config.toml
n_layer = 8
d_model = 96
n_experts = 96
experts_per_token = 2
d_expert = 64
d_shared_expert = 0
activation = "swiglu"
moe_layers = [1, 2, 3, 4, 5, 6, 7]
router_score = "softmax"
normalize_top_k = true
routed_scale = 1.0
balance_loss = 0.0116
balance_bias = false
n_groups = 8
groups_per_token = 3
init_std_router = 0.00688
lr_router = 0.00429
vocab_size = 16384
norm = "layernorm"
norm_eps = 1e-05
tie_embeddings = false
optimizer = "ademamix"
lr = 0.00101
beta1 = 0.9
batch_tokens = [65536, 131072]
seq_len = 256
train_tokens = 646200000
steps = 6790
dataset = "wikipedia_en"
Below are experts of layer 4 (counted from 0) of a mixture-of-experts language model. Rows are named gate (a neuron's input weights, with its number), up (a neuron's input weights, with its number) and show model dimensions 0-95. Each number is 500 + 50 x the weight over its row's rms, rounded and kept within 0 to 999. Numbers have three digits each.
Before each expert's rows: a language model's description of what the expert responds to; "mostly gets" lists some tokens that are sent to it at least half of the time. This comes from a sample of Wikipedia text that the model never trained on.

# expert 15
Biography occupation nouns. Nationality and occupation words in opening biography lines and species stubs, e.g. American politician, footballer, judoka, moth, beetle.
mostly gets: " footballer", " politician", " Insecta", " Occupations", "American", " Occupation"
gate1:504385480482558514543525539534531495541523539502447605465614509589428502495523456608468448545563551503447432482525395487481570540451467459426490515536545561446475621502528551479523598467519461563502405461468448547467527478472495382502479467507558516516421446579537472523516483553487510520
up1:453507414574590453577551498476475445533437530439472415524528503550436509502489454501478451496539577482426626520493408533539471467489508484478543431498431528555468541479506503592502598371433596480457475450482480482471483520544472472505386561512462467618532534514541464478503522500458569556

# expert 44
Country codes, table codes. Three-letter country codes in sports tables like ITA, FRA, KSA, plus subscript markers, degree signs and short codes.
mostly gets: "_{", "°", " FRA", " ESP", " BRA", " ITA"
gate3:503514476514510590622424464574446596506433481457544492479521480423439441609431472413536549571374519511541519505533533502452464439509505449581533442600436459494472610486505501468505535546479459412559465478475548461409543457541519483468457550464460508553461540534536550497448544497482538493
up3:497442524526627541467537535454486523487542455456456519500499626589476466396537579453395500466568462501465485366545524427511501519487482515463549464424422468427569454476543542567543517474542505498425575485541473396491499546527522503459496571578567508488420469483547484539525496550444494550

# expert 20
Infobox field starts. Line breaks, dashes and field names opening infobox lines, such as Born, Built, Label, Coordinates, Genus, Website.
mostly gets: " Coordinates", " Website", " Binomial", " Genus", " Synonyms", " Phylum"
gate3:421539516542431409422533580511390538559523435541575459548548532508484436559524507514478491578581486463516583468510548424583506490529612480524553457601511504422499389533408575449538524445354496496467515459517473532485502466499497485522454446504515500472540481523408539482520496501522471527
up3:565441502495544477589378573577466532551473466479519550490531458464373464482483516438488538492547494539466537511548482509491468420444519494525534498421483512469495445521444488467513539517471480429480470538469415513384554498474474486445572460563580596530493552641540472393526504454409572514

# expert 27
Roles and titles. Nouns for offices and family or group roles, usually after 'the' or 'his', e.g. President, Minister, chairman, founder, daughter.
mostly gets: " President", " Minister", " president", " director", " coach", " politician"
gate0:582486551564443475477539532524464514479480499514466519595434514552431516445437578434574481683499492480545459541545447482555556535526574454486490501445545447469500487491466486461424546447451512526555521465543561533594489557527511498528527487476427512357450518478537432425553533413465538449
up0:489489607516508587483476476582536336413644531457508447521462460504545467508489474543452541486474482489494518556507548471590528515461530563474497454564468418407451554477547489587429503451523506487525532439548577444460521483493491451591504498481513543486508579437500525524430531475623482476

# expert 39
Number separators. Slashes, dashes, periods and spaces joining numbers in scores, dates and tables, e.g. 11/13, 4–6, 2018–19, 4.9.
mostly gets: "/", " *", " #", "{", "–", " pm"
gate3:465418550501469476460504455486412495541576538514456418434518411531428449510455503425495564516455524505472612542539463667463527524518483493490494478512416532524391499493521540531445529594467539443550404472485565597547570444469568470465504445553513489562522503496509525474517575538516554562
up3:547576536508496543544500516524578439494476483545541580547489478521482512542517510526540457441505426407535388419467605455527453485492478571516488504540512478468509504477518470523446326467566550625405603489519479417416426568520477521587450531468485469419479491490480526513456483491519476486

# expert 37
Common nouns after determiners. Generic head nouns after the, his or an ordinal, naming a work, group or place: their second album, the club, the town, the playoffs.
mostly gets: " album", " club", " town", " championship", " song", " newspaper"
gate1:621545552488471419465486491479535467538522449535585565475581492465463575524404527451496444482540511528472401499519524475528433501578527642535478450582520462499541572495442456491542517473509453447473475499512481571547568595524490558441487527438532483532632442481417473514464457472501580558
up1:353430456556503572509568498518521615528466523464468491531452495528503411513626495536459502468437491463549494530464437523448513422462484377450477521441480483441489434531506468542425477539483480496498570466461510450479468437529481506554493458542368511474433594557518528474516537578395518486

# expert 30
Indefinite articles. Indefinite articles a and an, plus this, another and size adjectives, opening a noun phrase after as, in, is, with.
mostly gets: " a", " an", " this", " This", " another", " entire"
gate0:368522374521478513469599584523536482556581516542539542502423541540452482436535451513436499472445545524565518521533534565505547564575528563407495500456488608387426465487464484549420536493514479468450498561507489516473475583388493385496530547478507513488517478458517467478459546471482541511
up0:482542427459489426483484483417553425422524561530476532529509516582480606443521460634504472538525564543515450486514462546463413515529518568512494484647513469462466547478496446564526477591479499550519494442453448453566531511549491450495456452492511542362499588505558449453425525488487503579

# expert 18
Materials, colours, word-endings. Nouns and adjectives for colours, materials and physical things, and their word-final pieces, e.g. wine, glass, leather, sandy, caudal.
mostly gets: " sex", " wine", " glass", " brown", " wood", " blue"
gate3:454497533485450457459467554484573431451435473538544459586580443572509530540595457459573408481541586497604376415512550531545510453515480517450504570510507491488430440483497592458514441461427573436568422529475511530461568504542506506494528484423486574526478570561529539501472494574501507456
up3:443642464524531511527554572545502503503526550517541476530465537521522600500563483528498530536529477527380449536390470569442535555567404468462480449462531462537543405488480494502417568480477540589482435570434590542433441456503482496417488457502513509487507565553536461483487523476576582569

# expert 16
Abstract noun endings. Plural endings and closing pieces of common or abstract nouns after the, of, their, e.g. ecosystems, predictions, literature, development.
mostly gets: " development", " treatment", " problems", " protection", " evidence", " issues"
gate0:559510445422512403528453471479441484481517501561404591485527462555506509479432482504574466422508499538418533552515566346435455502470496501501522535507502553577569457516494556452571503569552443513467544430393600460437551467507454546542504527514472453494491426484541467535495442553561479594
up0:461432559493566482535587396536472504489424538490576519536531568538517517588508403513500496490464570550450433496548456487420531490429491460543437527506571501531457492490510508522560603448550529495509565475459533414573528518572448419426539512449417490619427557518443498556495523513538587551

# expert 7
Name-initial capital pieces. Capitalized first word-pieces of foreign proper names, places and people, in lists and tables: Ab(adeh), Reg(iment), Prim(orsky), Gu(jranwala).
mostly gets: " Ab", " Bur", " Or", " Reg", " Rad", " Mat"
gate1:455462479361482425586457463517522496473579539489460514497560489510526519568507523441514499543555569474578434569444464438552440448519477502457495526547528583413463534475421552463445460523478487480469453414481550604431507528494456574518393503495586554472549585506541514525430503491569576442
up1:445514512495591519506461500425516451498561497501567535503400412474452489596503547482564582519428527467586452592560471444573413465495593509497466505500563533471442597504464433569472435446527501510504414509445520508514525470497498486519530519539650597426499494535546427567531456517506491489

# expert 62
Measurement units, decimals. Decimal points, digits and unit abbreviations in measurements and coordinates, such as km, m, mi, sq, ″W.
mostly gets: " mi", " km", "″W", " sq", "″E", " cm"
gate1:652411529517497481527586539561558415508501447394459520481475493438478532492479498465499561553394457471443450618475533452517560468582434525543535523496512586555492519501521565459514464524522468587426509439516493447475511555422497429467543582495540438518470505458438468477501429525588525462
up1:545517518515463532538504455520561487502530442568491433517427456495420539450521595419465465537465384516460530548484500522414491508421424638484482509566487480450550388476504459461469463637521539522548395557516554526564510564451532589481489445488548502466491490474586544548491486521558530458

# expert 51
Opening quotation marks. Opening quote marks before song, episode or work titles and quoted speech, plus list dashes, ellipses and words like saying or titled.
mostly gets: " \"", " '", " (\"", " “", " saying", ".."
gate1:549507548464407425479448623473584493478535514554512501488539499490536534498505505577458544524443510435596579445453495483413512406498414613534530387522481406381459496514504475475490536503421494575516482544494494526501479569460497463564547475570533541538489501434510459559521527397467559490
up1:512451456420439508448568483504412582489565555514482432502529527499501567501569428522511549479492521527537503478453478460562510473487509497477585467551446412453457528510569575463412427529512502468413348558569547490536535516545474611453512541498481439553453457438475503547500520517539368427

# expert 12
List numbers, abbreviations. Item numbers at the start of track lists and table rows, plus abbreviation pieces like e.g., Mr, Mrs, vs.
mostly gets: " Genus", " Mr", " vs", " how", " Died", " ev"
gate3:467487593506406581514482474529526517550548482521498523497434489455476509491545473439554558459413607491456441498545556596430546514479498411452502469507438577482474602495439490433548461508497628488486549483466535521550515475526493470487391449577576507531393431466586594502464508450515492519
up3:399516533514470601519438513504555545552564515472546497463518463405429580452469478474417543583453532480429530465571453490540460533602522451489489535549502477453504497480482542440550475567525504468559532493470492521548495519505536430504452515498429612548428526557639488493601433458394552492

# expert 42
Word-initial prefixes. First pieces of longer words that are prefixes after an article, e.g. sub in subcommittee, non, def, un, dis, inter.
mostly gets: " sub", " non", " def", " inter", " un", " dis"
gate1:494507497543511536459516599390445487602530529548582447469565485426438489510462523421556521382474481582546472591434508535505498464553460454479594472506470492557608559480495489486483552539427529560494458489541509509456465568470453555440523544384580572535525425492480449501489525466429489456
up1:547530438496433544508416498530483488559503498511511376430374464413507456478519423472491511432492452518492542543504484593515481448484561431485481576564441595506524500491495495519471514506563509588455521529457467526501480513498426576511553516456597533685530524555587432494542483529547479508

# expert 43
Country and state names. Country, US state and region names after a comma in place specifications: Oklahoma, United States; Fresno, California; New York City; United Kingdom.
mostly gets: " Animalia", " South", " North", " Puerto", " Pennsylvania", "United"
gate0:585491437509512498535498509465624529523552487483573496559518429536547442472559515432406589494435446401542486470534478537504523519589570486520490566465474579467495526435463513416518565552468490540487493514527513486351514412551458436462544507477462465519439425489489569551415554514479600502
up0:521627528533491541580521497506590495513373515511470493509393408524571465462551486393488481478447581441567488455528440508510534505506504446468481428481467541472503593466467500479496466454470427489523512583512474532527509464532432483531504508613473526387493455506553547531403602510538544583

# expert 17
Line-ending breaks. Line-break tokens closing a table row, list entry or paragraph, like the pipe-plus-newline, table divider rows, and period, quote or bracket before a newline.
mostly gets: "\"\n", "|---|---|---|---|\n", "'\n", " |\n", ".\n", ").\n"
gate3:526542530481535578522522435490521347544591466473616517584481457485466518502456515497491494577522498510516590533458488516620439509432530443527549535457475513587530523471558448517451568469591487530392626543443502500492541424496554541522508569445487433502511469513426434460486482503443488527
up3:447494480479532488541472494464458458546559501450569551546506466509459509498391434511569467515535505525479620607477482591568538487423522460547600469490404532559510586467526491512509580456528546539455521552466461476557526423537560550503429494515466494518517363468413569491421470470399512510

# expert 46
Acronym capital letters. Single capitals and acronym pieces in chemical InChI keys, SMILES strings and abbreviations, e.g. ORGCUC, RCSB, Inc, Ltd.
mostly gets: "AR", "RA", " Inc", " GT", " Ltd", " ATP"
gate23:550449383513450513542477531544512594475420494450501497537506449448479365577478475521524572421446455531537500540505486596504505539453535437527540588491507581492488600528437500507556515441416459393483566447457466438510480436508473498524597462429504510504461479499454607519485563544440491460
up23:506434514523493458447560495506495556519514502466451522511486432590538436539458559430565559507458429412524447454449577472398581555514567460406654501488478554521497464497571510480442498566526443452440518536415539531507433494420462485521548463573518424533476491456443554447450547532568527524